config.yaml
n_layer: 10
n_experts: 128
d_expert: 64
activation: "tanh_gelu"
router_score: "sigmoid"
normalize_top_k: false
routed_scale: 0.5
balance_loss: 0.0019
router_cosine_scale: 20.0
norm: "rmsnorm"
norm_eps: 1e-06
tie_embeddings: false
batch_tokens: 65536
steps: 4262
dataset: "wikipedia_en"
Below are experts of layer 6 (counted from 0) of a mixture-of-experts language model. Rows are named router (the router's row for the expert), up (a neuron's input weights, with its number), down (a neuron's output weights, with its number) and show model dimensions 0-255. Each number is 128 + 32 x the weight over its row's rms, rounded and kept within 0 to 255. Numbers have three digits each.
Before each expert's rows: "gets" lists some tokens that make up at least twice as much of what it gets as of all text. This comes from a sample of Wikipedia text that the model never trained on. Tokens count by the router's weight.

# expert 110
gets: " =", "==", "===", " ==", " ===", "."
router:161129129133108116142106116115129140133079080129137136126080134157173184146065164106172158149103145169118153142117117104132117111046190114128132156141158058115145180128128189131137149130151115151127151140114129177150097138096145100063180126141143103128001120145113167147199118103137077144175140104075152184157074094138124073177106121145119099161163183147192132150166150132044157092144072146120096200152126159156145074113133178141122140120127113157089153159082065183125110111100106204108111145162109148126127161118095083103157134149128178095125172144126115086105136119059151105119147120087165155118142042150095135087111146122122107147139222125083121169123132106085113099098123104151119151119117085167140161115153164158180111148085165125172131097127107143161157170141111
up0:160111170088159055179150146098151143110119185150137133134098112177145146106138034141088110182156142123137131110141136095097164106051203117124136040105081092167180139124118135101167154113141100106093158172109131105082090119185153116126135075135151141116086131146097155084117121080109083127172129164137084166167141160146139125138082087086115119081149118128146114193133155185115186114151142244098126141162148144129128144147148145103103141151097131141123160118146147109129136126120094135144135144192087136138130180081177102146162131162074169215117131123102146097144140113092132142123131215160143138130156119151086062088196154165098136114116153135136189114133118114051105120169108161132161132139105111134175087191095140198130096189131108178123140147135141117156098167151126
down0:088140146141166054094162145134173109142179170150113101020147124120138092118167099110179042099147113076101100115119095122116126179176056130076151170067139107100122119170154127166136054104096107109169089145116160136089139118157116159132218115151127116146214159112172121111078080131111127128074120116151110108101136172069107087078151082173099093086176149149106155147167112192108099115139161061109153070135112101145114081126121123136120165176103152119134135078146113121112154179198112152124115137103165183165115148139124104083096104130094128114159115182183172092158112111118111110100106065138122135110098123119144120097114141164209121145076137108127135145149142115111145101127155124190178105134142100163137129102127123079089069156111122140179120158159090105161137156123131
up1:064137121125133105115144097151153133115101117140110101110160141135144121156128116092084006150080134110149108140086131129144085156124110097088109165152131112138110125155116150079128115081134133151064128125111118127051128142106176095116113136108179131130246133127095195135140152139157142146100164097068127162112205099178125164104094142107124185203144141115175209166093118116096170123149078139133103141120162088135133067121145128106156100122139145101124175126065183137122092136213094143124044100102143182092128171110149092134089129126100119080151191117061083122096082076126145173179147112095092117073148162152120162106120171103147113122144134121114144177136161140126137093159139155156136075101140111145132175091096112118111184178139141090133132138117108115157184100107064
down1:131170130112123121084079133158106145087104160189153121129132145107064031082127152120120111109122112136112152153122129132058168118117147133110122129114134175086134101050102186144141164165125193072106114156146112166088070052098080175124194104125179115156073119089139131150100131208113131095114144151164186174120085137080182150098181079172139131109097135131115145118128137149114139154050123095140132158147137127086105126125119128100123084144161125089186147119158109125128120105140084126154078142161105120156119139199082107122178139132085109082149144096129093076156047125110138088125143126102188103102129210118181123161150119129114109129119122139193183150136153128172188070098137169101114068108150125114118084126089131129115056167144087112163146094164116183114118146123106
up2:128128150079116137113166108131150137149132139111089139109153157170102121128135138113111106130054127121140098174074189140116084156152135176061137118130094154100142074170080143158120164086147149124130081139158129128108091142138113095089142124129125132126111063137101203148080185118123077129099122197181149171101140153140134135110110141141133052115145187116156129157084153173128147151091079124082080149113185066168175196122184124128107124122102126153112155135089178105131111097141156089136096155094148115163159187129121128136045100103179102220165174174100150162129097071108136184097111158133156126150084162125094120091141200117172156151143094143125103175177124152091120110089153115124149098166122114149128149124078098155141110128077129137123091148071131034129196125131049
down2:100161130099182112157114163161124133127136075073131128157141087149105120101146095119150086148157178140105149154075173056104181096041085094154127125138068106128147099147165150167196107146157095048120112084116081115070107131142150155137149121128177079158069098192121117155130162140087192139118111139114031144113112126150122119154129116124101124150144131125130126141124121144109074130142150123153124132141123120100154133155141114099149114120092096180122114091062167153142147111129101068087104192232070124122084154154089122072132122161114137097136104088131131165133071129146081117083087182142146144106204119137167121146124088095115200060121159115109078179113103122130150165092133097085153138148156119041125131116138126085104163137158128110057169109142131077124139098110085
up3:143211113189107130129125133115167109167099137087175114107068105121132125099159164125138114143095173157173161170145111118060113107060144137142127126189088110162137121157118153181110116066130126153157161086092118133181091152120128150141131136117214171137047108129093167156111098100133064095157135106102152076146167114097088117157149139086136176125138115159215075128168137129071145112128136140104139142063163127142090149145127142131129165165107113137134134132127123158097119133116072102140102093147162092091165132135083212145129133116156216153147146126152159147112195143101106137154118140117117119191098096153092179087124176132122153105083114102085122130153159119174132109062173097132118108083087090114218140101149132162188140130155099200148085171167105127181157162088158
down3:076146115144150128132127142123103189124165100174158127164160129139157134139128119156099162117077132062163129082145106115117152132156045141162115128162169135104113151122091109169147088174119119095087141090130079143107155107140169115102098194093099075124212090170111126120157191124107162096105112115065088123136111125150121196121068146103101140086162081148175120139073137151137101133127158135175123145178108106063154111122160132102120109090166203135161068145129110128065057155153125165083151107190142149179152094049138128150130122150114085165166133084078140171159168151134136106150124131136114163145127158097169094135120118129183145090166068105156114104111121092122133152146158145084172092066196096153168093132112153117141216119129138078151134129124178098054094102112169
up4:150173160119206152111128131220133099150082139114146148100068087159186153161173155087113142097129094138122131165117127122123123113114165147124132138101170096123129109127150086168155173078157175130094119139152154146165127125134163079068122101136145137103073121159134138124156137136164131140136193110102118118196145151170100096157095142127088134061123205136186146155151104145095158103167073177173114183161117121161128138099162128169105168092084120102089171091045200149128137113094085161186144156140138117181178144170103082129160148136128113133164145150067097145141079090104196203139163150112122117081099140097122074086179142147098148120113161144097135169130086130109072168137134098106144142192075145128114122120146102098120171040087123153155131134188164139139152165144137
down4:157149080114101163155090132126137092132085128103125201177148125147086189177116119174092182110193120142100102097123117112109118133162143086102092129139166129133156124167135147106140156159151113114112078113107201071126137106073103232097170136085160166136161156150077156130120128172161120134161120105115111118095172083183126072138136160143101090096153125143138119127057128179129157174120092120099096127121148113130094079132152074093081150119071097100095096168142147106104155124115127121095096137141107109088087126165076096179110142112131122159097144065170073073125069122094183154120131136149117102175132181062135141108146166147142130077070130113093134124093154105169153170097145106155194211096037129138140132145133176105115132135134116200177154106168107141094172146146098
up5:148113147102152182086149134132161178159099097255115121138161120133121089129110069121124118073124129141126145145097136169058109133083161080126162117143130073144133157145141112114147176167116252111163095218128165126128115157143132131059130183132150072141096123084134185106164162142139115115185148110144111110140075132150111093078103109125135114135142117162148115147146117118123151120088111176112144203145143144107149109100108199107094147077152145147106162161123157097134180101082072135134110102133131181149164155130087015125176123073149121090111130174108121076136056070107154123077125129139127131182136150056115128104153123114146124157102139116138118115101113126045100077107149122131129110117121157118140175128155157123158081079116129146136128098153131117142142169112064
down5:151106148138091117143129174155124097103135177133174120137130148144116159146122119082118143144153163120128164157135130151134145139221152146097115096143130109115158158137102075178085111191130136149162137127173142156131213146112130095103042093126156098095141153120157116198125128093182108074167157140084145131118102148131185093093146112147105146169120130127123170118113108063100149084160125114189129162132171133183110148180107102153162123215193143149114088063093096117117088099070180169121157168098066132164162124122158197157166087100129155146143159082149140115084133154147138133181152170107151067133148068098091170118155174103109158185166110146101107123178115103108157175149115104145108153160144116090142156120100106083130121102139177176134139110089115056077112135088221
up6:169162153116224169125133164147144144128078158153145109123188123143241112171117139100074101075081121129149113125166080176109120111174116133127132078170151084097140072141154088182187121169143113134062099145136119109110143146114137119134018147150189128092109168125140149135128157147151089105132086084176160175153123124095102081108123144108108163164135124144151132155134123101078127085142113167109113135125138098134131104115079126150134139155174139134131149107134121121094132157168097141109044175065052088126133158175122102094108152131165141227105074114116104108099148164145139143174120109118134140140197072155185091131119094118101144063207081133083155154123093100109170148125102160174127115143120100162133164085143131064161161162162105137100099144112143156156127133127140
down6:100142119110114100154088087138144108137134127125131104105112150155083110133093066171089117119128101117175117101133135141106120171097162091189104086119118150147064169138104148139144150138082145108090124114125142125141107173126109150137064118135118125138105112153138176108097018075125146085150107156134198158141120160171198123060089176167128091142079177188094187057056129089147109195134189077129182168134095153124049174144112056093106130061107169119117098131152146091116094129066160121135161141123090128128136134120132165142114162145065159082135104124161131106133095107155082122127161161101164131168126205110105100148167091137111161078141128140121143116113082151140158144211154086130143098102178151141115127090146131145135105131105093083080117127104130131040123156136167
up7:146011147244142111170073168034138149156111122123157154152103102143158190108101166156175087111126126103146151159144122114090098121139166116131074150114097100130133095118209161147151165130190129181156079091108120132208108099129036164163184153150111153075119096131143152204101164116140152194116093112161126122137130205118150103140093170144106097145096145127136082125114125111144113105167150137023151109130084145121081089102115141143115111145166121090116154136115122086129121157095113169116097119108104145153123152127129097115088142090108108097127078042119142082123120097159140114064097098125137123114135196169137099121122103150110131131166105173109107081119114146146099162137117115131105136052149133115128143153146161072116147149116118123136158081111183144115118127089122
down7:111178143113118110137158098109135186099110149136152167094132091116138077118119120140087120078085171131117096060137094145096116087029131131158157096134120126090100141103106103129103124164144139178071124165133152146134117149149156155130023102102113119090081117163167080103166189159154113100056107112164081158141122124150156155147096165130173115120120115102145160064079120092100148151128079123123168184099080128117137112185085104136120086146064204067133138111181172128112151133086137205085116156131137113175160147156162105135112104176157146108101196120138125188098157123109130116116178109137166118070097134149151153108106077119094124127170124120120136205161099102109118104093165107143120107103121115119141140121169152118194171181149175132066152121134208171086152090169107
up8:137156154122124114142108139094162103090171133177163123132074088141151193078133127128194170081116169130108106135129123173106096137134151155175158088137138116112121188132092156093110158131167086112139115154109129093185117143078070240109158134141123149147060133089148126186081115056126113147148174134058125177147118109135161130140087096158101100142121127163191140080088113116079175126163057169119078149128127168103143120085135165172171106112184107141093174186058119139118141087137107177133095091121103112104121167160097095174125107143113096028126125089124110129105186162100167156132155137091147137149146163109150164104154105147099105129127153157140120135126127075074121089095161193174127118162115121081143113131191165146136127153090067158166144097134153069122159116164146
down8:119127132109150108108193150159099174171158178170114163106107127129145179152122121124074083160151093134118165110118118148141082069183120091094084140098133175170050121124072125170065141129108134114127157177097145163133067140134080153104130160159185101100121117093150128084172122108181070169164120124110114058162096139147149131105141174167114120141152119119132148139117082134067137087142113101137127163147107129149158134075132104175185123077101156083141154135160113147093187135093091149125156190148158098092136148153150196102140190198100107165154166129152118133118076106131100197116142133030154151110106136185083137133172063130147142138095130105108163152107174170167127159127109133143137109126120154145089118144115154118074140096143161124130078176091059138185211087123156
up9:149183127189149153122103153119183153115133093119105110100108175152196156109135132129154150115154188133113167092155121086105130099066154162126107148122149130117138151148141162139146110180153114124169157132033143156054183140126117125119164096148123099137106116091085121143126125132170124138154134127131105140131113096175160071128151166145084149220125104092165091118146164092000124102142164155120092128092114134144119097090075160130126101217130126172051144144114141102147138132095121170132151139099084135116168133135140136153114124082063120117171140175142098107102135131108140092122233106105120148116134089176170131118165147089127109098113174182095157121087146000104147169119142137096073120150159164119153110088151138127154152096099106111117107172112109079103143125106110
down9:110042136106173204143154159105209198129144090156128133144161124147178186134155071101118181133156145112195090135210147173093134142082183141120151107095148131119097087132184097122122101190164103138106061076159121135170126125154155127169028115150112143101165048113146123133143115134129131125163096112129120099142155141135145165136161102092143106099167137078138169135093139163190123074063157098112124125149135159132150173121135142131130098117147149134119132153136133127119190157092144154126079081081160156128135141098094103102120137082127106090107097158100101131208177184120120149111097089147052098138121163084131072107169101128150199150126155119089144103131119133130116116153164119164087169152138137223104128137137094097070110086101129085123114167142094121113146107086130
up10:117140124151092113204093150028155098115141108099114080193106095160119132041088126112143133172108103081114173117110099130112191163196000155086151070080078156104107180091135154165179108120119099134151203141153184130118163134116150099140165137147077146094160084124120119143168135097131106090136114142108130096152106133075127100064132120124134157135197138153100153134098182189138130131160143120098127119167179139115134120111095125167121101119128135114125101122117146106144144167109137135079070128166154178108140105171181155120142114093102154138153131163143177060087164110140150094198141145147112181168145123156142142102139173105158125137163130092142180084136150106076140172106097156094115094158092106077066132150081139105166104108093100139159140127095114109117141142116131
down10:156106168143135149127088146109136195090144146123142109124136150149130134140213058158162122074077100077149155108185105170107136110123159157112164144140105105119202115099210120100148123086152097093107147161138158115117174120089083146073143142119114101110052142062107120092137144125177186171172146090117118171117141123100117140167073109113118175137125089116148119169140143168133151148115136141104148223149077151111093176087140148155160128115129064123165121087138150092116184126139085051185138133166091136125112080109149214068113163070097106129184127132125114132118095127146117176081151081150137114063158100163128146078148115082122116119094072081109133165116078134156146159128172164100151126112137127157114062167165085079189110109121153146126153146112118069160105124118123
up11:193138146102136117164027166086145160142142080142153115155114117173139151097111169169162123139132176126255173146249107148170084135132137118112139135055129115146160153155173110096151125111123109087141140076099082176137167095075137172104186094077104119137104170130175141146166110134097088117159093065143167068153155127083127113144117132151162154143154093125161093167155157142106135088129227121095117166105117149099124078115164122157114132132121160157143100163110141126135119183127164088107151097102137118093106096185103110157145111164110100138134142118188130129066171103133105059138103103150217145140142071142095119124122154134121085099125138153101130087132144109119163158146139083131104132135115108119100103123164144126134119085120103167204144103114105103183098123120118
down11:094102116096132112087136073137097196140139117148159144147065141126119156096124127126051125143153090103100123124120135122166130116151090121160132077113070131116135108090167153165157167100142094134125190104133109129111132135089146124151108118104151146147177104178071150077131226110092135110080147164173121155153169148139151134122139104170154097128050191069123091091098123212177099229150126152120153084144155118120156112149113108067124162109153096118132135114154139126189068117182101081113128112127125131160141107159137131094122198134094217144149093123099086128126079097160150181154162164133098163111163221156169163131093112088156128084123118081160139112159095087144125151123078132094161069125093166098140145123121171120102168119154143078102141118139142221140095126151124
up12:176153094119139148076159141119128133151136100110141153124128125162124063000121168087099159116107154160080158163125090098180065097059120124100131088102128169105159166132161100129136139183163106123144044124110117131141147107103112142064183099113128178143118219155127123126167141096067171108119167095102135117144116157176117142175110126138131087195165123131102147099145114098134141075103139171094139104156063114109177085114167198119140052147124207140145193156090151170116150153082144145101131107155090116080080115144122126110152118153120150000108175153145078115129122116168147076151129115109140088167138092139136158131120147131139161173132134153118106133138097140101146105130065113128182138150131149127142100124126137173056164148106166121109115109100148125152108147123108
down12:117173094139114087163134128153112141089124136142107181096145068106157127108127154104144138144186052166113135109082154117127169093111081183162043183169099124141140175121052119135103138118118123098156116161105080108126065141163175182110066138152116169175193133088160115087079063158185129174087174154123095200121133115134075114113190145132150179081140121114095125129130159133148109148151172116115101108142138154154174103187128117120138141101144155151078134135139105153092153107094145103167080150155169112130165148164131135151132143116094114185170086132116158136130165131125158085153122168092061145093059144149100127087122114104119201104119136161128140115167084108196096102129150099106103096069164191093120133114092075106084132126153110156193159148119177157129070089160156
up13:114179166112114149134123167108144125100159117150089126121127113128120167130109095131121155144143145157188157063122137102139179137093132132142100157130140119127145144137182130158183108147139120134121144090118131165093212126136125095105248084180162120163080160091113025143113155166148098133180118139138109092190154131121092133111127140111095114090178146107140156151115115141150097126107090146152157170153138110164077158106168133081130126106122032057176075107127158145130128142112080131142132076156171152135127126045111141150192117135102144144101080156145119139142106129085053118136125138099188135126155091156160151085117153158197117169126142132080163079167173107093104062136166143103113076123089134132175083140112177111153116016160087140146147142124060159163117114106123
down13:109174106145148145135149116110138136125152160118083149092172115142092214154157126186158105134165100140071108168161149160126141102107133126114135120181055171102114144123137216125146139128106115110143165135148139119127062087181113095163084145139154181163225089116120093121130155120113182133120103110099142167124136075156155133074112157156136170129110136138150107172131076188190090124161135160150099182136099140177119130198097072079159169089135130166113136075186115074126111157154121134123121159158152069136130125076072138132116127161138162118113144123097114149194093106104126134122174134132118194127121215137101186109118153113192167123113132148110145118119160134148145106140106170099095059127096072188115076146127137111156110092125133082066129158115111189148081110132041
up14:106099170136165166113224118151132175129162121162164091120185137127174140082127146161148127083118141171120147142148164117086120124094156085157134137185176094110130097168114159198105118065151130172091158144081178103157117204124168141141118117122132134106182083133104108102127121055104110161079085160176125142150233170165115152153117123133128114090161152089168098117105148150122168153155118126069121111127116142123139174174133153126124127183120178128140167124119141155108107152135121179070098000123138179139164154118102101081126097130172149094190126195129136144148132188142135130126087108101080138137075117114158135138131146110132141142106093158121090155132124110120109141123094116138146143141212132182158204086103179118117118094109118127143068167142116114200156107135134
down14:147150174126113133101066140192115116165173083128087186156114112118127112165084112147149140191109135124149100147178114122176169142170178096111151171049170085079118115180111154163165132151165171134182185148122160115098125161108115101178145187146168170146103132127132125192148162178134187119147127132134159108120118118112050106105163103062084134141181092140146120181162101199154109169138117171185121092139186146169100123083117101111190232132117098158101186147096133137163082129137138118140143118139100130150114139132142087186096135130115087182152141117119164091140161080140137145105140187141156127136154126163116120145140058148190058145128153124124124111167137132092072155102131125152088087137123108110112106143178071201186114144098181121133119134138085127160116141114113
up15:133179181162104123094129142148120122096083112128132128091117128171111104113097154133127184193151138165105119137052092148113167234094066128093124113092100092193101105178130188112136088191074098163117104113110082116122120157130124184150086108144121107103075090141102127173028120135075105138078130123156089152090129089132093096118061171138104085136159133129148140128100134157117078147108083205190097103166105161122144103143102165156197109146107114176155104071130112108117114133118185133117113123110125115146157147109110160072127124080158065082147093145146077195143122133110144112130165078128214140149175109137086098129166154174169110131092157109134096124120135157147137105163154146125147165144150108170136087078143141098138133136105113126076101063135158152205121124144133
down15:134121110172158154167130110113155156129151085092152174125134075168178134128130098100139154134139178143101103146116105134165116140138130120080122146119096112165098147156106157086163158160161104111194144132100120148165070104097191102119123173102085107168146157122093132142132148011142145140137126124078121143100141091197144084131141110126134138086168201066159136106161178102101183123178142103095100155176168151086153057125138173193154105097157167120146094119077091142101125201064127178101087130137095160089170186082118127199147159132081152105145115144138076130116129129126134128154134156199108119133158109134110160137113204121120078169151176136111133147130145137129130117152135124151102181074080175125095173117150149083103148121131148189182159174124145113034128170113172
up16:151154121165104196096104156127125141084148122076153108100072114146131143114065148117129122181089114137146119080132065133102096150131097132174109151088111152112076096162170129080146149112092119127129078144137153119127084205109167165172177101081159083104097118111108159110157128111117134133140177091089053138110150130146184124116088139189152121115068148151210096152078176129054178120147143212049183129145175120132113145193135099067125127178144147141139127120108137155066118119113166144121177128136139114133093121163107134134131095063172114122128132151082135172123150129132141165113173116133133123191095091152197095104146150096130168106133153129167082172184126142118114140145145082114184167148134075187147167100160105076119152170053108134101096131167181106134102124129104
down16:123106137177187109171087149104181114108092113147092171124109153134181170118174109156114153095159108144150124137127144155104188169089035132111104160085124128129128154181172117103107131157160116113159076105128166099124103154101096200078124133133077136155129147117173129150146061113158113134112205099108113170156144138122075117125109098121099077098140114116110088206111077110170134118119120156154141133110110076151148096112103103125137090097186093111178061083135149087035175121121180115129076119165124162137038126142155108102126061149095115168169181195137095111123159137144180146124122166099170095119095068133121097065131152131181139136123109135146138139125109126209121190120085151129128152188139114125156155124101135107139071086159109180165131174080159135137125147137089
up17:116073147098000073156099139166120108105086174159116137149074142134110139141143141140112119155161126130132021000145088074111160149122124125116133133078121175141130142132124173106124136117145108134124113170106128117086110129140159148150169128175143126119122117122105114147148102099135139160154164146086158144123167146089099055104150119140131150103108205104114164075108139140170241143067116073143124168123069140139156128129142085125072143149143106104137149153096092135137151161116121128117123142160100115128130145135092106175087167170134164171161129195157128130139156121080155138166099110126071163141094102115145130099114142145130147099123154122113152125095116088138125145122182089136144145056133126177165171183156140191079109143117140110129092148129134113117113069167172
down17:118084149042120157130110145173155176156093139149126136097185102130136110129106134087102144122121138137110141100092120153075130106144108113102123156149115156136079103150082083085156161137090114082128169099110076180168108149122135134124120081234151139099235167120114147138146081216099039139150138107136159078180143178096103184176148109070133160097158127114080113146094087122154093101120117141140121098102181139137162143102168108081077131146114184129121152108148063091177133165205105179085127117076151134141142142180111081179073110105147037121125120123139125160147087166131078137112135110143111152142160155141143138169133133191148137117118150120177102106108129175118089117118150145103112148101219143104142111136123126137152077090142133089165112114125126103085087109155101
up18:163115124077112089138147096155125151199139108096147084128119112112137168093126116083149111100127134170100084183093111155121125084072080148051138160179137118145114145130088178135112167157112183123166128182114196107113083126129146142146103134133092074161124103103105093137144139092126156154088112135095097155141133085128144084149130162161105156153168116075130080159118125130107129097128089162151082139125135102168129163172150089084170077118152168115137143139120081151138138145000140142146134127134100131101148137108138119118129151111194160122165107148096089192236121085105148208122066104126116141126131159102093107121139202104117157174094196159122107107143134155150151170129094154126092148123184180211099177114092114123179139166075173123102119165130136137159081098087082
down18:144191184171120115150097144135105107121110131184157132131106157165131104141132116110207069042135108103080178139115138140120125104074207156136115130095033112137128115114113098102136180129179133146146182119119119121097164115107126151108012169077173197099080166110107096165156162096151102134150126082122109138137099113163135141131091171101070147173149104079106111138114140084139164173101072130138123099131169168111095119123149160137112145124138137088142087090106111065118173113103111121135111140132122100168157129096124114110117083107153133195115079175151183084073182157133085136163084173135128151163113123081131200125101128115143105144129152113105117098153119144103125146095137131111157170143111118080132064098130208136148095074110092154077089127092151143078119128186058
up19:169073136189107157101092135102212089124090126153094192133097103138178146124142119128117112146119130137112076173097084117131189127109118123121084113080087147183113064135121137051151129152099177164106074149112098090101159055108185128092155125121094086122132147131105095087141135074123075125140130110177132131062168097096111148125076137154129102174119157179118120183150120150105145146173148184147160111147124153107136082117116121128054102107190130179108140097071162138179149160162126128177127148159113119135096128131104128085042150131134171146167147155064147169089098104137139189150172159076129134111066132065103131108153115179107109112130111136103162149110134141118153123151125159099121121141061118123088110075108122155105100157171188087141095072143173110137091171208129
down19:086129156145141132122185141122064193152185239119146105144179137156095181114103106090092105158120176069119156113128116054134109167117080149073149140124121107136140093120089105148132096121079099115146121132132200129163120114135164134137187122169112110160069165193147142141112113140139125093148121124135101090142171101100131121172151131127151197111180080112150109109099107096083136135066110106108135099154164153154160209136143148103047112140143150103135112125138144127110100177132132103103136107141165124150115154172143157143121092107131071076079119153169116183126112126109116203127158078095142131142109080118142153121121135189102129107065136057140156091091131168082131155137126054146097209128105147119099143091124133121053131127095087106168145148145070145202181113082090
up20:131162104136070075113140115162165162146079134130101148141075146114131176134139104170125177200070102154103097129153128170104098041104127123173147133181169098126117183157164122130146111120131085141115156165137193155147073233139151093093101165119155104159118149078121111084128162103145106164156126148082077126136108133157108061138150147154137169073180202162090053105167127130109161129135149186152130204133176172140099141139113119127086122068128163074054123102135112150099144162113110153168172091114139139136162144104100100142197185120145160142167154151146111134144148075091098115167091165121114103137118093144133116100143137117150119139170166121116149175131103131100135073094127060174065127062138088126141078121098190142125081130084119154149169148160138112148101128140137
down20:149105156148144115145137134110111043133157144057132107184142131140107123064110137090188172148144148145150153149067111113151091113244110161124101154147189172178138108124112156112071142149121109101157065072175074137160070092156135177117110142115114111156200145090143115140177111123073133077153088171154140124124125069110088145116156104130174146119175098117178105096162154157083191109124129149136128090123101130107179123078140105212114128141099149138149123151115118148117085094091113108134073114120129105094116115134081104185144100104128116150076130126095077136126089116133098074126084081089079120132116118122155200109090160122132163165133152119071082132133144149099093111183112110160151190156087064189114183137153124171166158141130113103141136165115115165100191170132151
up21:144113072109128107139134123115140083114129088077147106170141097187151197107109097093120113129068121172164202121104138111119140137111131174171094078099131124059122088114138165116133160140081150128117134149062120070086137195144153124090069133138145098190159135130173118119194149166130119128178069103103094166155097117102200081137134116090172227141088124161112130091147109071134155148166171161146114157178097121083146150115072140098086142100164180126156123110138074140174096162054123141121135159132167166159167062125136117054123153199116099101136142137118161103089163143100108137115126115111074121158172083122160117152072167177090068117148159099061120105113148104154118165132131141149109155132092075116131144187144179176125128136130125109130096183106118154111131135105118
down21:161053177146116108150147130103119100120085094137158124151109140076094107129163207125151094165169102159178125119118086109148159181135139097133140116160187159182177132099135175136126116129173166087100106144123087140149114116118094101137060076113155106189119193150123110104110128154144083169175147082138160139140146182106138110099144183103154108156123075185137149138096159117116143141171108151117152134117172099140140139075175118050164110159089188119144106144162071110126148119186130119108086164161122116118139132118164108120195094099067127103146155088132093091077118133148089060111084114124114225116090090175122078116167156117118155131122102108151072102129132122086166160130145195170146157135154161128143095183142099115137186115129068176178150070078133152104194171114130
up22:119171143174117098146099111134135085140139159057070161149100151151109108161068164141158145087096148181093048103103093140152140143119135182156102049233168117141111162089129114173148132129124051124155055107129125077107120131156104148157177094116093111112106143130128144142063121110114111162068132140093162133096100151084134078099112163162084119109122138107132182047152148123099087133128075144119119127165125137141122123125125169157200075149117144119125107141099093111150084105058188152131137151089102071154153165166103133145115181139192118132089070129121106156124164118075164108209099155150105084138138086141117096111158138164119077090190169161120120167140140093175124144140108149159090125126143110173143136112107156108104105172119094132159085143121096167124136145167212
down22:075180099085058123104093094121063106123125148114112141120177088077127114117082109131189152163160128120139178102131148164125131158076108104136112120118107054194108134148074162128137156150129157085154212134103149124073168159134174108163109145116165142115184148141116134155163180079117139079151148164149111105089099111173113106090107164152131125136041155109124031177120145148162087091115135125143091142119160141162144099123075100110120149094164174105143114121107066135131133159116158206143165099103156124144181126112101102123134166157057134173144089103162116086140189086093170090173158205125146147068072104137153153161130133106127116113131113079158137098155186090126134153078165181155081080131136152085083176118064166118106119147137151124103147127131160122144121108162147
up23:113061146073174119131149073113110145000134112159111174107125091144152140117131110113168135139184098092096161130106145097112139194132093143154185132118089122116128159079104134128171137161102137110042186137128122090133112103129141170108148090167090090127076090130071109130119139132111123095158152134126146180149127074124105120092072093141115129128120116108123113169182069086137142131159103100173079119146145196108136110101147199148184151093117120183119166164120133106185119117124116157082114145131103171160127139123164083077084139222124177082179091136071156100151190096132170150114123115134123154133180096112108149136071063159144111110155169102164128125105075112094166117080166176141163128102123142159170141117105106118143158103132148159119100132150166105126086087151086
down23:129141168138160147107221064112088063225189100109075142167078146135125179092136120166117154198137146115165152126107161124180156094098171123124125143104174151159134129163093155175090126143148137117136089156141097128072097176117122147166148152153135134150123114136154054184139104150094197114099132166174087190145142095107124117162143158115123145164188096180104115135149125112073143160127123136171137147120177115144102186122100100120131092146096120175091141084152101171160111103148135107094164104158084120094067100154162115092125085180099102121076142128078139180088099139176103130068119111104130133110129076088134133197141145088132153085171137112085146117123116142152115155107137112160117122130099029101086191090119085144161119084096157073080103140148142144162122160117096
up24:117169177125126178118132080105113130081159148111094157099100171163126102142165099121079132139107139160077086169087154120118079092115087127060117101197153146128159117127107089134101104063118146176111135145147170103163163173211134108161090116138161094092125068131130133133121125149125137134155149128140162092177120200166135101160159137069179148125183147109102169133104194106122135114122040095122162106117127123123058175112139162112096118146135155000083157158103130101088129104102153169107166107130125191121186149155106120158106071064166146158119166106147123133086127111133170161139141130089120142125081092107123162041126162102157160097145085126146152112132065104108109083181142103122076144115124136079127118165125188150132087091145143068110138151127094142144088124168116
down24:069127132094142184146180161159184102145172154117086123092120132110171137151122156104129180138134145153097115163097156149092043123140128175082108132149177157137090097153174150165122124112149177146087130144076112122077148161156116079139166117123151123141167106137104094101136096218147095093119142145110069072117183134068143114111149089139105163062136190162172137133176098109155094100140178134140089138092133072121137138135168111157164135116122153170120184159078176135171163167147089209131124162071165148135141141116117087137115140157195105171103108143067151167113081185163160125133141123118173134079109192195136118090084090069166145122153098145105130128118102142153140137102110191111082117104096158142101141117139123113101094075155133122130053156135127143189180091143169
up25:148113142144132153149085099115130135142182122138090132092148121133173106130130097136206133139129051131143115150112156160154112104136134071152110162087107110101120095132094168119141132160119132104124141186117126154133093141171122090139110136182013000103117150122122150132178141117151132115149136168145104129113146116130154110144132131150168092110163166038142171145114173109083138094161090124138079160096098118188151118131097114120160125137166129132119145144071166122101082179086121169120156162132122144130080194161089106145170137121128072178149106129091122094248072103073155097142108138081140180048078075129117090126154098130097139117146151158120137150081135096064122103149127146113147154140114165109136160137152161148149091134121191123122077148107078124124112147145167
down25:137087126092135137159122134115100123099134125142136154187127131093118151140138140137085143088156082097146078127139143104171183124116114174132158130182113083092141119122124169104185066152186109158089122112102141163160116154110110150115082118102099116180110163165168161116087098145142074119159121138173157136099091191142125109172084149134194164116103149145152126140129105141160144094078112125143193122125126131077127139122164197182079072134169167056157120171180105082149177149136141196169128042101149165138090175143078086103090122109137154096096102071152127183154134183022119099126141125146111131132139118140103140110159098160145165151142107163133148124159169172139095123127120151113137138126213153118183161102124130167161061171152154161164094106145157052062146080138176
up26:113145125081162214119134106107066145121115194149089161086137170118133090141105081145162151164127137137112143177118148112108125148125121118117131150115086111132106119143069119138134148148116151102166109139104154090095144123125076142116187110140140096136096024120129106164167147115146186086143144151127093138110124092144175105122082171073105128124205128102123111136167118103099130149149104135164148103118132138119128157122120127156132094146085152180122241147122127113131137098090103255072112140165147200107223142143148089094149099115094140143174129095060107142083095075083140084150123127174108105119140143143096130109102101150142095135123147112124162143114173141123125114023161160084102147102203123127144125135168165106133086074067122106209104165129132145138100144144071
down26:135153067076110129089126124161163171126127146153138129159066152111187198146172115154114126147130116100145102147144081114128146136134091118095134157092100112147147097133089061082115125118122090182094123070083142127161096093125170104093026132119078149156139109120095112104119133095132149156172118182013143118140127072132085093073132145093110113119134173108134122163161180135165095115122117146110044170232072098167159112140138120116151111106103107108097105151120133138162129127142162096137149155166131141123199138088109172182129165097110157234128125101144093112146144087161100176145198143076158141128130089080159130080123076102097157127093145123087106158115111096137112119155120107166095085159114154152141144155110114116166154111101143172164161171178114129180152133156081